Weights of a small mixture-of-experts language model, trained from scratch on English Wikipedia.
Experts: 96 experts in each of 8 layers, 80 SwiGLU neurons an expert, 2 picks a token, a sigmoid router, a shared expert of 128 neurons.
Training: a variant of Muon for the experts, 670M tokens.
Below are experts of layer 7 (counted from 0) of a mixture-of-experts language model. Rows are named router (the router's row for the expert), gate (a neuron's input weights, with its number), up (a neuron's input weights, with its number) and show model dimensions 0-159. Each number is 128 + 32 x the weight over its row's rms, rounded and kept within 0 to 255.
Before each expert's rows: "gets" lists some tokens that make up at least twice as much of what it gets as of all text. This comes from a sample of Wikipedia text that the model never trained on. Tokens count by the router's weight.

# expert 10
gets: "==", "===", "====", " began", " \"", " continued"
router [209  85 143 105  79  78  94 118 161 122 114  85 146  89 200 129  97 118 156 152 109 127 141 182 119 119 133 151 106 124 140 172 141 135  90 131 159 125 108 125  66 137 120 112 106 174 177 133 138 125 133 150 155 134 120 130 144 147 167 130 132  93 196  72 160 129  90 130 143 101 101 125 156 109 106 154 102 127 132 119 135 116 110 134 184  94 132 154  91 102 115 138  72 151  93 138  52 153 168 174 110 150 123 173  33 187 121 149  90 161 122 154 126 161 134  98 104 125 157 120 137  86 140 150 161 102 163 127  97 188 168 158 146  82 165 103 164 111 193 127  73 143 173 136 189 219 158 118 130 160 154 102 102  91 169 158 113 167  86 103]
gate0 [129  71 146 145 137 161 138 132 215 129  98 154 128 138 122 116 137 137 106 133 127 114 129 143 132 134 122 175 187 127  89 109  95 134 149 132 127 130 124  85 135 129 100 170 132 151 164  54 182 139 167 182 163 105 139 124 191 146 119 123 112 163 131 116  93 123 148 138 146 163 110 143  76 127 150 139 135 136 119 131  79 217 122 133 112 101 130 105 147 215  59 142 151 133 176 205 112 122 126 122 131 136 127 184 126 114 165 138 121 122 132 123 116 128   6  59 169 127 124 104 130 164 192 113 159  90 135 176 115 160 133 128 181 129 127 158 123  50 125 127 157 103 128 182  67 129 137 126 156 138 105 128 179 107 163 128 120 130 116 180]
up0 [133 160 147 116 126  93  48 124 110 118 140  52 123 106 128 124  74 111 171 102 134  98 126 128 105 106 138 109  98 140 161 148 140 107 105 128  87 106 136 157 116 121 174  45 137 139  90 172 102 128 110  85  87 169  90 130 102  57  95 127 107 125 126 104 125 219 143 114  86 125 125 113 189 135 119 105 118 101 102 142 152  74 128 128 151 194 120 176  49  84 247 105 127 116 125  96 119 118 130 131 134 124 131 108 130 130 113 109 136 165 115 130 197 129 133 157  71 129 120 127  86 113 110 158 112 125  47 115 131  39 132 185  83 110 134  76 147 180 153 114 142 152 171 109 128 127 120 128 131 114 129 129  90 139 123 170 126 135 158  90]
gate1 [148 143 129 128 120  94 129 102  91 129 194 131 103 129  84 129 133 130 186 142 148  88 112 128 123 118 135  73 141 111 105  90 130 158 121 128 139 117 136 136 140 128 202 149 139 167 123 148 127 148 128 126 135 143 160 126 156 178  74 128 116  96 136 164 134 106 146 136 132 132 128 110 162 123  85 145 107 140 163 178 131 134 111 129 100 131 105 126  50 125  88 200 113 177 153 136 114 115 146 161 200 128 124 119  43 143 142 128 119 161 152 132 120 118  77 125 135 131 111  60 124 144 156 226 103 114 127 129 132 155 105 182 101  92 188 127 132  98 120 123 128  73  94 122 175 136 174 192  99 126 184 128  89 125 179 132 128 240 130 127]
up1 [ 35  61 150 126 102 143 130 128 129 118 130  85 125 121 129 126 157 127 123 126  74 190 183 127 101 127 130 158 125 100 119 128 192  90  62 137 131 100 122 115 118 154  68 126 185 127 129 105 184 128 124 143 122  68  75 129 103 112 172  95 121 181 144 104  63  78 130 132 103 152 144 138 148 146 185 128 129 173 123 172 111 201 129 121 155 126 131 156 212 138 139 120 117 116 114 120 125 189 116 110 129 145 127 182 122 138 151 146  97  49 119 154 124 134 126 126  82 129 138 142 165 172 137 108 228 129  87 112 105 113 135 130 142 131 194 132 145  88 137 132 126 114 125 154  70 136 139  73 138 134 129 135 128 152 120 130 166  78 158  90]
gate2 [132 118 131 140  98 121 126 123 129 117 122 125 101 124  94  49 126  87 127 124 163 177 199 173 132 181 138 109  91 140 121 126 153 112 138 143  51 149 162 198  52 133 163 140 125 138 174 100 137  84 157 121 142 130 176  91 127 125 160 159  86 209 141 146 124 171 128 101 126 180 145 111 133 148 107 134 118 182 132  78 108 104 116 170 143 124 145 146 129 133  92 137 104 134  81 125 122 117  91 131  99 142  88 109 142 129 145 136 127 108 128  98 126 139 173 131  69 217 118  98  55 143 127 109 255 103 108 136 137 186  85 137 125 133 162 126 140  81 102 118 165 153 106 165 154 152 139 115  99 185 139  85 137 115 138  50 129 115 135 127]
up2 [125  73 135 142 143 131 103 122 120 125 121 125  87 152  93 148 128 130  86 156 129 129 121 123 147 130 125 124 116  69 133  91  95 220 103 192  94 128 207 126 132 136 101 127 126 135 169 141 142 121 120 135  76  81 166 144 125 161  69  85 135 131 114 112 134 108  78  90 116  94 100 145 124 171 119  82 126  97 107 129 151 125 146 148 128  77  80  81 215 128 140 128 212 137 143 182 134 132  56 137 163 111  85 141 114  91 131 110 130 107 131 134 118 109 134 125 162 150 188 107 203 138 151 115 112 130 126 121 110 117 127 169 174 120  95 134 144  78 119 141 121 136 125  61 118  93 207 127 127 138 126 102 123 124 187 143 158 121 133 164]
gate3 [ 51 142 179 129 168  99 184 101 162 127  82 129 152 122 121 126 144 166  86 130 196 105 100 145 123 112 164 138 129 158 133 173 131 142 115 105 154 184 128 159 161 122 130 133 139  31 108 145 122 124 128 129 118 117 114 147 203 162 127 131 131 130 140 120 133 140 119 123 118 140  56 111 149 214 137 119 139 107 111 120 130 101 127  87 182 127 127 141  80 164  97 116 167 130 128 127 118 127 120 129 122 119 193 140 131 123 191 124 207 120 119 134 137 142 193 135 126 137 123 168 129 111 129 117 128 117 120 121  69 126 151  23 136  92 117 130 131 117 115 182 140 152 183 159 169 113 130  77 133  85 136 129 109 134 111 145 134 128 222 128]
up3 [121 109 101 117 103 174 147 116  46 127 189 132 141 143 135 132 118 107 131 121  96 159 115 121 176 103 104 120 175 151 129  71 132 158 144 162 109 123 141 120 151 158 106 124   0 138 117 152 127 118  87 131 141 140 127 119  79  92 156  84 126 127  70 134 111 164 170 139 159  89 132 155 106 103  58 151 125 147 124 130 127 165 124 173 101  84 165 123 127 112 153 126  73 129 136 128 184 177 225 169 130 134  44 116 123  79  69 132 129 138 128 127 114 115  69 128  75 124 106 130  90 144 127  88 137 114 167 135 208 155 129 190 122 144 142 100 144 125 130  94 134 104 127 104 132 174 126 128 132 122 133 108 171 120 131 196 111 127  80 133]
gate4 [190 121 162 105 160 129 116 113  85 155 132 165 135 131 106 152 124 124 127 132 124  80  78 131  99 154 127 123 163 172 105 128 107 132 168 128 141 148 121 128 127 123 141 139 142 128 199 128  73 112 190 127 138 152 128 181 123 143 189 200 148 157 144 117 113  75 129 109 128 118 126  92 165 122 134 135  63  19 128 125  53 131 118 132 132 105 110 176 121 209 134 140 196 106   0 140 127 131 112 149 112 126 138 128 127 127 126 112 135 130 127 143 130 121 117 129 120 147 129 113 150   0 123 129 222 131 203  52 106 135 113 134 127  48 138 136 121 119 123 126 106 177 126 116 167 136 133  93 118 126 141 125  83 117 124 114 139 127 124 159]
up4 [213 123 127 124 176 153 121 119 118 180 129 206 136 123 132 124 136 128 139 146 129 128  70 125  66 138 136 128 147 150 102 116 120 141 131 127 126 164 127 142 131 133 147 125 153 139 177 104  95 113 190 111 130 129 135 136 127 198 165 128 189 179 125 125 107  86 129 114 132  97 137  69 151 108 154 118  64 111 132 123  56 148 128 129 134 129 127 137 113 166 129 132 152 117  98 147 125 117 112 128  85 127 130 128 140 123 103 127 122 128 131 131 173 132 118 149 122 125 135  75 127  60  61 122 255 134 174 128 128 124 128 135 140  74 148 126 127 127 126  95  94 202 127 115 173 130 133  76  74 126 138  88 127 126 118 128 142 142 127 189]
gate5 [128 170 131 139 133 126 136 148 161 153 121 102 126 152 163 135  60 156 124 131 146 130 129 140  99 132 139 171 147 152 139 118  95 100 114 131 134 107  50  68 118 107 134 158  93 185 110 136  97 132 109 123 143 112 129 104 139 131 130  97 111 127 144  88 144 137  99 149  88  90  64  71 109 212  98 143 133  96 117  72 131 123 127 124 134  58 147 130 119  79 145 145 145 105  81 102  66 135  59 193 109 201 115 149 157 149 203 158 126 128 129 128 119 156 124 105 128 171 129  88 126 130 157  64 137  75 131 124 141  60 175 134  77  80 147 123 153 118 116 111 133 193 134 195 107 126 126 121  20 142 119 109 106 137 114 129 171 131 128 130]
up5 [ 58 107 128 123 144 128 129  80 115  80 106 155 133 117 146  94  96 109 133 132  66 167 120  69 197 112 135 120 128 114  79 143 154 134 135 198 125 137 188 138 141 138 135 131 135  39 124 129 172 134 137 187 126 115  86 119 175 130 135 153 141 137 130 198 125  71 198 116 127 213 121 151 133 106 190 131 127 176 139 232 127 121 128 228 118 174 112 134 143 165 122  71 131 142 161 157 146 134 130 106 128 125 140 142 102 102 116 111 145 129 128 128 166 130  73 137 156 102 148 156 131 122 135 238  90 130 128 129  96 129 102 183 128 140 120 154 142 130 139 143 196  94 115  16 126 128 129 135 156 144 124 147  95  71 135 129 140 128 147 125]
gate6 [126 112 211  99  21 129 111 144  91 141 142 128 111 101 124 151 101 127 131 123 112  29 188 117 127 151  90 140 181 119 128 168 130 196 132 146 138 123 111 129 124 134 120 138  76 143 159 182  83 128 104 117 114 138  94 155  99 137 148 129 157 127 126 154 127 105 128 134  79 149 226 124 144 129  61 158 123 137 119 105 108 141 134 136 194 128 143 147 133 134 124 108  29 100  95  98 128 139 182 102 111 111  50  91  68 130 104 127 129 118 130  99 113 124  97 165 128 158 137 125 151  57 124 101 105 123  86 100 138  99 151 131  53 136 126 172  99 120 137 129  46 128  67 131  78 130 136 136 110 143 136 185 136 117 160 116 194 130 162  95]
up6 [126 131  95 164 159 198 126 144 141 141 115 101 135 127 159  73 126  96 116 126 129 157 130 126 125 129 149 177 129 122 111 125 101 110 152 129 144 111 107 120 130 124 126 194 117 140 129 144 109 129 170 186 138 138 124 139 129  82 110 124  87 129 110  75 124 131 141  88 120 145  61 225 122 124 182 115 139 141 128 117 127 143 131 128  60 135 139 148 127 125 100 142 181 102 165 229 205 148 149 151 131 177  64 170 186  99 129 116 157 127 135 108 129 125 128 133 141 109 176  41 116 198 128 178 116 186 138 128 144 125 163 114 132 162 102 127 136 132 119 187 131 140 114  80 158 184  69 117 114 228 127 186 111 158 103 131 148 150  81 131]
gate7 [102 103 114 223 167 120 165 128 130 155 141 115 148 204 140 119 143 127  65 101 176 119 154 194 108  87  88 190 140 136  91  84 130 129 135 159 123 137 152 134  74 106 118 121  68 114 131  97 138 139 127 136 144 126 139 109 127 103 176 122 128 122 171 147 188  24 173 154  99 197 135 129 141 199 144 127 210 126 150 139 135  89 104 152 117 144  87  88  68  57 125 128 125 129 129 144 120 118 129 148  39 135 126 127 144 194 129 109 119 131 134  90 128  93 118 124 116  97 101 134 132 142 127 122 127 126 135 127 126 127 128 134 153 147 151 151 187 101 126 134 127  92 104  96 121 147 111 170 124 164  79 105 108 133 149 166 158  75 119 175]
up7 [164 115 125  99 109 177 127 112 143  90 177 103 137 136 110 144 129 128 134 190 113 141 126 124 127 106 146 137 143 132 131 184 145 139 124 114  95 110 134 129  87 128  95 104 124 143  55 143 186 138 125 158 104 132 104 134 126  65  94 236 113 109  97 100 131 140  95 135 141 138 123 191 115  97 120 199 132 143 114 123 137 158 130 130  49 140 106 100 111 162 126 133 125 119 136  95 144 112 138  94 140 154 152  83 120 123 142 164 110 113 117 148  95 109 112 139  86 157 222  82 112 103 145 226 129  38  61 164 174  84 119 116 127 120 138 130 128 134 128  60 146 115 129 172 128 141 108 109 170  97 123 104 130 131 196 111 118 141  89 124]
gate8 [112 157 127 153 123 150 128 126 127 119 128 143 177 129 137 141 131 122 159 147 148 148 127 120 130 122 123 127 178 144 126  36 145 113 121 132 124 126 128 136 140 140 121 123  98  96  91 126 139 134 149 125  86 182  88 131 129 172 105 140 113 196 138 111 130 122 128 112 209 142  72 132 102 131 206 219 129 229 127  98 143 139  95 136 118 122 121 128 125 182 118 127 126  98 182 145 127 129 138 115 131 119 133 129  79 103 133 144 121 159 128 131  89 136 126 154 143 124 112  99  93 131 127 187 109 128 147 126 117 195 132 140 162 135 125 119 136  98 121 120 116 105  84 163 128 129 133 157  41 144 116 112 178 119 124 166 134  80 114  92]
up8 [160 127  87 128 124 122 134 155 122 133 134 137 129 133 128 127 109  83 150 130 149 128 153 168 147  96 126 166 190 174  62  73 156 101 132  96 124 143 129 114 121 138 131 125 110 100 104 117 128 172 132 173  91 138  93  90 141 143 110 150 117 134 174 123 128 122 129 137 139 161  86 121 118 243 201 127 130 166 112 101 157 175 128 142 140 127 161 115 111 128  94 153 139 135 155 131  48 143 128 115 128 125  67 125  31 127 101 133 123 142 131 135 126 183 123 156  96 123  86  91 128 117 127 184 137 118  85 117  76 129 196 170 129 125 115 128 125  74 124 141  93  76  90 140 157 148 199 131 119 133 127  96 130 115 152 150  79 101  83 111]
gate9 [138 116 163  83  89 128 122 142 156 105 101 143 137 130 117 118 126  86 125 125 150  91  92 161 130 125 131 120 132 110 147  77 146 104 161 128 159 101 125  36 159 163 130 112 154 152 131 197 138  72 127 120 106 125 182 127 141 125 173 170 158  98 141  89 147 204 147  84 116 117 151 136 159 131  91 103 173 155 142 102 102 125  96 255 125  23  70 132 103 127 134 115 118 162 128 113 106 157 135 124 123 142 127  82  63 130 138 138 119 166 136 167 127 123  79 121 176 131 125 136 170 128  39 177 180 120 138 150 116 125 122 153 107 119  86 109  80 133 151 114 104 129 134  98 133 135 117 137 117 129 128 104 126  89 133 129 111 119 147 169]
up9 [111  66 199 125 151 185 154 118 128 136  97 166 173 109 127  93 173 124 119 133 129  92 173 222 113 131 126 156 125 147 119  75 148  72 105 129 226 131 155 135 165 158 135 115 171  94 183 141 131  89 124 125 131 136 125 137 108 125 118 154 124 151 160 199 138 160 228 125 190 138  85 181 124 141  85 108 130 130 130 157 160 186 127 176 142  79 130  94 123 118 147  76 152 127 142 121 130  72 104 175 129 108 129  75 128 108 186 123 147  71  66 136 145 100 129 178 113 122 120 193  93 143 101  49  92 123  95 162 141 138 129 145 126 146  71  69 123  65 133 136 130 129 121 110 132 157 142 116 153 107 130 122 152 135  62 117 151 185 139 144]
gate10 [127  44 135  91 141 134  63 135 143 111 142 128 128 122 122 161 144 118 119 125 157 112 130 101 180 141 116 128 124 140 140  84 138 126 139 132 156 127 120 190 145  38 142 132  93 151 126  81 155 129  72 158 204 101 134 136 154 136 141 129 188 156 128 186 152 169 188 134 118 164 109 207 117 121 154 138 135  85 150 117 175 146 104 144 111 157 155 168 131 111 106 180 188 127  86 123 124 129 108 122 111 173  88 120 124 127 126 164 106 129 137 154 135 135 130 129 127 127 207 138 131 108 158 127 100 128  95 116  44 127 125 233 131  64 103  78 120  69 135 159 112 138 125  68 113 132 162  76 112 120 135 148 109 143 112  88 168 128 169  18]
up10 [124 118 127 153 140 128 128  85 123 128 119 116 178  98 140 173 136 141 120 100 126 129  74 127 139 179 125  88 130 130  92 139 120 119 131 122 128 176  57 197 132 107 181 139 157 174 129  99 127 125  77 186 128 168 146 147  68 133 165 127 122 150 151 133 135 176  59 233  63 122 212 133 126 125 237 125 139 123 120 148  85 158 109 143 166 100 181 167 180 141 133 129 117 138 124  98  70 140 124 199 147 119  95 142 126  53 137 125 133 134 123  99 147 103 210 125 126 163 178 128 192 129 134 170  63 124 121 161 115 136 107 213 127 111 139 139 173 132 116  92 153 133  88 120 162 129 122 128 127 127 139 117 173 157 133 120 127 112 126 119]
gate11 [ 89 206 139 139 191 101  72  95 236 114  98 134  51 133 128  82 128  84 124 131 152 153 135 122 108 154 182 135 129 135 119 121 114 210 160 153 160  97 130 115 131 155 141 117  98 160 124 123  91 134 137  94 124 125 127 127 142 189 115 126 156 137 140 103 130 179 133  97 136 195 118 120 133  89 163  88 142  91 125  75  57 141  96 160 189 174  58 134 146 117 158  91 129 128 125 130 114 130  71 126  99 107 160 194 124  96 130 130 128 127 129  92  88 148 125 175 106 146 156  93 149 141  89  84 128 126 130  85 135 123 127 111 174 111 123 129 168  93 181 161 107 117 129 126 147 127 121  75 133 126  83 143 132 118 145 150 166  79  75 125]
up11 [103 162 134 127 130 108  49 139 129 210 121 160  83 164 137  70 138 133 118 132 136 128  79 141 128 112  97  77 138 186 122 113  94 140 168 255  95 121 221 133 115 173 111 182  94 129 155 161  87 131 174 107 145 147 125 164 134 153 100 104 111 135 146 109 122 130 131  59 125 142 101 105 153 109 128  95 158 131  94 174 116 132 130 123 139 140 151 158 139 141 135 108 121 151 123 181 121 129  93 131 129 118 116 180 130  72 108 151 128 143 159 137  91 133 127 178 128 148 121 125 198 129 123  55 126 179 129  55 137 114 136 127  78 128 129 134 137 124 128 135 148 109  79 104 132 194  71 134 149 108 122 129 199 125 142 153 135 125  81 115]
gate12 [129  71 133 141 147 161  63 113 255 168 237  91  97 184 105 105 198 129 117 131 138 128 128 104 177 107 122 129 120 141  75  95 162 124 122 193 161 131 156 173 129 118 133 150  84 121 166 152  86 147 142 127 107 125 131 112 131 132  97 127  90 130 139 124  62 148 204  89 145 114  86 108 183 120  67 164 125 131  85  88 113 115 171 153 103 121 129 148 132 118 137 106 133 120 121 111 129 149 123 135 127 131 139 123 128 167 125 169 123 147 123 144 116  74 126 120 144  95 175 140 127 116 152 133 144 122 135  63  87 146 133 134 122 120 194  92 125  63 141 132  85 134 129 102 142 161 132 110  98 131 126 133  88 130 116 124 162 173  93 135]
up12 [143 132 123 128 131 101 178 132  63 108  49 152 145  83 113 189 111 163 154 134 132 128 135 167  16 132 128 149 156  99 194 139  63  90 129 112 128 105  60  88 131 148 147 135 214 145  99 154 134 117 130 102 103 160 129 136 140 158 133 129  71  99 133  73 133  47 108 214 106 107 162 112 102 136 175  85 193 141 134 203 223  85 131 125 195 137 133 111 124 126 108 165 125 161 133 127 159 115 131 103 100 132  90 111  94 128 126 128 138 127  80  36 145 136 131 131 167 127  51 139 167 111 122 134 115 129  97 141 109 136 139 123 126 121 100 141 170 139  93 168 167 125 145 160 125 125 104 147 131  64 162 130 101 176 105 178 107 103 158 127]
gate13 [129 111  93  96 156 133 131  69 117 138 159 104 102 127 158 123 121 118  78  75 190 180 116 128 142  81 127 145 153 125  85 124 149 134 148  85 151 129 107 147 134 119 117 103  34 122 153  69  31  87 104  84 131  66  38 126 142 125 129 134 151 209 129 123 163  53 161 137 131 110 158 120 120 141 153 131 114 135 137 132 138 131  97 102 132 125 123 125 135 158 131  68 133 128 136  75 152 133 131  80 143 102 136 136 127 160 142  80 119 122 130 166 110  68 123 119  90  63 129 163 202  83 152 132 192 119 140  93 115 123  94 157 105 133 126  92 129  80 120 122 110 108 128 136 145 128 186  83  75 129  97 130  95 129 172 124 133 134 124 113]
up13 [125  49 119  84 120 173 116 127 148 125 137  80 100 111 135 113 107 158 146  70 105  96 120 144 182 102 125 111 149  91 102 168 127 186 119 129 165 143 143 128 133  95 150 127 133 142  61 122 125 125 136 107 128 113  81 133 130 134 131 121 168 121 127 157 148 130 128 210 117 161 164 142 125 117 140 127 141  98 130 131 123 138 135  28 136 178 127  95 103 132 142 157 177  87 140  72 142 128 136  71 135 133 147 112 124 140 174 111 131 117 153 194 147  75  96 128 103  89 156 125 110 128 141 126 110 152 103 128  88 126 124 153 119 115 156 133 135 121 124 165 128  89 128 100  82 123 200 147 117 126 129 116 127 118 135 110 160 180  84 114]
gate14 [ 69  96 146  98 120 104 146 127 153 105  78  37 137 187 159  63 124  80  77 126 129 127 134 133 131 108 130 129 107 130 103 155 116  12  89 127  51 140 123 132 128 114  46 151 125 135 142 136 158 132 130 134  40 117 140 181 116 143 174 126 160 136 204 121 126 159 127 179 119 129 124 137 125 125 129 132 107  91  66 132 108 188 110 168 165  87 150 128 162 207 126 116 128 156  98 138  36 111  60 140 136  55 116 131 128 139 128 123 117 117 136 124 128 133 180 141 148 128 125 142 142 134 125 190 130  47 212 131 111 136 128 116 126  96 110 182 122 127 131 129 119 141 105  92 174 130 104 124 107  99 112 122 131 157  82  42 121  86 128 120]
up14 [114 128 107 127 124 129  60 147 129 124 134 129 173  85 110 198 124 167 172 128  68  96 131 111 121 126 127 128 132 110 128 114 133 155 139  36 146 123 115 153 131 162 141 112 134 167 123 162 141 119 173 124 159 115 124 141 161 110 115 134  60 125 122 143 169 123  96 111 117 128 193 103 156 171 130 133 133 123 112 123 133  60 156 154 127 125 130 167 118  51 153 134 158 128 142 100 133 129 125 167 108 125 122 110 143 146 128  91  93 162 127 116 142 192 122 122  38  97  79 115 163 126 129 131 129 122  62 132 165 158 147 140 146 132 127 128 110 146  54 128 122 111 155  97  91 130 131 107  76 120 192 117  67 124 130 110 138 127 123  83]
gate15 [ 96 139  92 117 129  91 128 111 138 121 129 117 106 131 127 131  94 183 136 112 152 126 123 143  40  77 136 107 126 113 126 121 147 113  82 109 121 144 112 131 100 184 107 162 134 121  72 142 114 179 133 163 127 121 131 128 134  89 128 114 141 114 188 130 146 100 203 159 129  87 128 128 130 141 163 132 128 125 120 129 159 159 146 138 169 136 108 122 103 100 113 103 114 103 156 144 125 129 127 126 124 129 120 149 127 112 159 174 104 111 125 121 122 134 126 131 100 137 101 129 144  63 102 121 162 100 136 154 131  95 113 121 121 182 208 118 155 127 129 121 109 110 184 197 233 138 122  89 118 125  69 132 144 176  86 128 154 128 111  11]
up15 [113 145 117 105 133  76 129 125 137 123 136 129 119 129 129 131  95 180 176 111 138 127 129 121 126  58 124 126  51 100 117 124 100  88  86 128 135 144 128 129 100 182 125 207  88 164 109 190 110 167 142 132 158 127  71 136 138 107 114  76 147 136 145 136 164 109 175 124 140 139 120 125 119 147 151 130 154 122 126  81 180 137 128 139 141 167 116 146  91  81 156 109  94  98 145 214 123 118  78 128  88 139 172 135 119 124 159 169  98 119 135 116 106 140 125 145 145 166 120 139 139  56 122 125 129 122 142 120 146 133  71 119  31 157 128 123 209 126 135 129 148 101 175 191 177 145 140  88 102 124  89 163 176 174 120 124 166 129 118  33]
gate16 [161 101 132 148 129  84 120 133 103 124 130 167 123 128 130 135 150 136 160 122 119 123 135  32 140 114 141 114 109 115 104 205 115 111 116 107 146 130 130 123  85 145 127 129 140 117 127  50 102 134 161 112 157 127 125 210 134 108 112 142 128 178 171 123 171 145 109 145 132 143 124 173 133 175 122 128 118 124 126 162 209 129  76 123 119 105 159 127 107 127  46 126 118 112 121 154 116  71 164 136 142 144  79 127 100 114  97 178 140 130 120 195 157 119 107 144 124  91 159 124 127 130  82 165 130 145 128 146  78  76 145  77 156 156  73 116  98   0 214 140 104 128  87  77 176 181  55 137 142 190  90 143 126 123 161 123 153 128 130 130]
up16 [156 127 124 151 224 122  91 129 159  23 125 208  95 142 141 119 124 128 124 196 152 128 111 147 151 109 127  92 131 146  88 121 142 124 145 167 130 134  82 134 115 157 146 131 100 142 120  64 125 141 106  85 189 187  98 115  88 122  96 132 119 102 202 111  24 100 143 111 113  99 111 127 129 130 128 130 126 159 139  89 125 127 117  90 116 128 143 124 129 129 135 129 168 132  27 143 142 131 127 185 130 169  96 126 108 110 127 119 126 118 121 144 105 128 116  67 159 136 125 134 113 136 120  79 127 151 157 179 162 143  87 204  99 164 208  97 133 125  96 124 125 132 162 181 126 105  53 135 128 158 128 125 164  83 105 136 142  62 106 167]
gate17 [125 114 132 125  60 123  83 117 127 122 129 137 103 125 104  93 106 120 183 128 140 133 157 114 132 116 141 126  73  86 123 127 113 131 136 135 120  97 129 158 128 128 141 122 167 130 197  85 239  93 110 130 107 122 133 155 153 140 147 113 137 127 167 223 127  96 180 110 145 147 143 127 208 125 150 169 126 101 136 173 165 123 162 113 175 149 120 157 130 127 188 132 114 126  80 123 129 126 125 128 126 152 123 190 105 224 128 191 118 131 129 125  57 142 136 120  91 134 129 124  86 129 194 105 188 104 153 128 142 118  87 173 168  69 171 125 183 103 122 123  82 120 116 160 155 159 159 126   5 146  92 131 133 128 173 176 109 170 128 129]
up17 [187 132 109 134 188 148 143 137 141 128 132 119 132  95 185 150 164 140 113 146 120 130 120 135 128 128 129 133 197 212 113 121 133  84 122 123 127 137 133 130 128 188 120 143 105 112  82 144  26 162 129 127 137 129 143  66  56 118 123 118  71 197  71 121 100 152  68 134  83 129 129 135 120 126 103 101 136 211 120 112 118 144  99 127  14 112 128 102  90 123  97 147 126 114 119 131 173 136 133 128 153 133 128 128 137 122 124 109 140 116 114 131 141  92 148 126 167 124 166 100 168 129 128 145  96 147 136  82  52 143 175 105 118 148 123 127  87 124 148 127 170 128 135  99 110 114 122 129 226 127 128 155 128 126  61 111 157  68 140 102]
gate18 [168  48 125 123 108 112 130 134 110 123  87 185 101 134 139 154 127 139 123 128 173 137 153 181 142 208 129 110 119 129 103 119 157 136 219 131 113 127 105 117 129 142 154 209 123 113 130 170 100 138 136  99 146 200 130 140 199 233 123 115  88 131 160 129 119 146 176 111 129 147 116  98 124 147 122 179 106 129 129 132  86 132 120 165 148  89  87 179 129 113 132  86 127 169  57 112 132 119 121 110  90 132  52 168  63 117  40 131 128 182 128 112 161 117 160 126 119 136 180 112 123 116 127 140  94 127 105 134 129  82 123 130 137 131 111 147  62 113 126 146 131 212 145 124 176 163 135 114 121 132 138 193 127 117 160 111  96 146 224  73]
up18 [ 94 164 129  65 127 183 115  89 120 146 144  67 148 163 126 130 155 121 140 131 124 128  69  88 150  87 110  99 120  86 198 127 153 132 116 111 162 166 158 150 156 178  48 127  93 142 121  56 154 127  80 165 114 113  59  99 115  71 156 124 124 137  57 192 129 131 135 130  65 136 130 153 134  81 113  96 174 126 123 137 178 118 151 124 128 145 137 136  95 158  99  90 133 119 167 140 121 130 109 153 130 178 148 126 143 164 177 103 130 137 163 161 103 162 128 126 148 105 128 135 127  77  82 142 129 140 136 128 131 129 161 114 136 116 129 107 167  71 131 105 130 135 134 116  80 106 130 133 103  77 123 159  66 135 118 148 137  93  92 154]
gate19 [130  35 166 100 122 149  96 118 118 117 179 129 116 124 170 144 114 176 178 155 144 126 115 155 136 144 148 132 134 115  89  92 147 126 128 176 134 195 131 153  74 202 136 124  22 121 122 100 114 156  94 128 117 106 168 177 131 131 150 125 141 130 175 133 174 226 109 137 113 123 120 147 168 171 150 112  82 122  98 127 127 128  67 153 131 121 128 237 136 146 128 126 131  92  73 130 139 124 124 142 150 128 145 169 117 129 126 151 126 121 133 140 147  33 184 113 123 133 165 112 129  58  66 149 208 101 134  91 129 127 117 109 130 138 106 132 141 104 149 119  89 128  74 120  66 128 114 136 171 129 131  93 103 107 128 112 128 189 145 103]
up19 [197 154  92 150 149 123 206  78 148 129 140 122 187 124 118 174 125  90 111 127 150 183 118 135 125 124 121 165 112 130  97 110 114 114  42 110 128 115 126 133 156  76 128 131 131 154 149 131 136 121 114 170  51 193 116 112 129 132 185  73 172 154 132 118  57 128 115 140 136  96 113 108 132 127 171 129 147 115 134 114 147 147 158 106 131 133 149  77 133 141 188 160 123 163 126 132  94 131 117 152 147 128 122 146 128 144 131 125 130 127 128 130 127 240  53  99 167 138 142 132 128 169 169 136 131 154  90 136 132 132 130 129 128 126 201 130 107 118 121 156 143 130 125 128 182 149 126 156 158 129 107 155 202 200 166 244 137 125 129 118]
gate20 [113 120 145 107  62 137 141 172 186 206 131 155  30 186 117 155 122 131 109 129 130  15 132 133 113 137 127 122 130 134  56 164  94  86 119  88 144 120 129 102  53 111 124 163 139 151 123 111 131 123 143 113 139 133 122 128 137 122  92 139  98 144 130  49  80  88 125 123  77 137 109  45 165 135  40 135 129 131 106 127  78 145 151  90  65 108 177 127 133 108 145 134 207 129 129 116 143 140 122 146 139 161  85 128 110 131 153 128  89 129 119 161  96 127 167 115 125 186 137 113 127 116 123 171 128 128 128 114  91 115 107 120 121 110 111 121 117 127  97  67  87 155 138 128 110  99 132 132 117 154 128 125  93 158  98 138 132 116 146  91]
up20 [115 122 140 102 107 123 192 130 129 129 114 179  60 140  75 181 133 164 131 116 134 133 130 145 104 128 117 135 166 143 130 123 106  62 126 128 127 123 141 108 110  99 141 145 135 128  72  70  90 140 122 129 105 112 117 132 132  71 128 122 100 144 126 169 141 133 129 207  68 135 115 163 128 158  62  81 142 146  93 116 128 141 137 129  87 135 133  84 120 124 155  58 131 126  49 148  66 175 131 155  92 179 168 181 120 153 172 129  44  88 133 130  19 113 123 134   0 190 129 127 160  90 146 201 128 118 136  70 120 124 141 117 142 113 107 127 112 120   0 163 123 139 136 114 117 131 159  81  63 127 128 146 162 186 126  79 105 124 154 120]
gate21 [176 126 165  87 119 114 137 207 122 133  95 138 186 101 122 128 114 116 190 212 128 140 141 132  29 126 102 138 168 177 126 113  82 126  54 129 100 125 168 147 116 167 138 114  82 216 196 129 124 125 128 128 195 132 125  63 134 126 120 174 205  95 133 138 149 104 131 170  83 119 128 130 126 169 112 131  90 102 117 112 129 142  51 116 175 125 127 166 135 120 115 160 125 163  63  88 112  81 130 127 183 214 106 150 127 157 124 175 119 126 172 166 141 129 141 159 144  92 207  68 137 126 128 162 120 121 134  98 132 113  82 146 114 144 113 145 180 118 133 161 175 133 126 128 126 125 127 162 134 100 119 164 133 155 137 121 191 139 131 149]
up21 [152 142  87 133  58 124 132 125 113 130 163 125 118 134 131 121  43 136 123 120 128 123 131 105 136 142 119 113 122 147 161 180 111 129 130 136 102  43  72 132 129 123  76 127 156 127 109 108 131 126 135 126  92 131 110 150 129  33  98 168 128 109 126 137 155  58 114 122  88 131 138 133 128 138 111 132 115 107 163 154 124 125 124 119 181 119 122 132  85 125 103 124 137 149 128 130 111 125 164 147  81 138 100 115 129 107 131  57 134 131 130 137 126 174 109 117 140 119  17 225 131 119 127 127 133 128 211 114 106 141 202 135 137 134 131 158 141 128  27 179 145 121  94 146 142 148  80 112 123 137 157 118 129  61 130 115 163 135 126 142]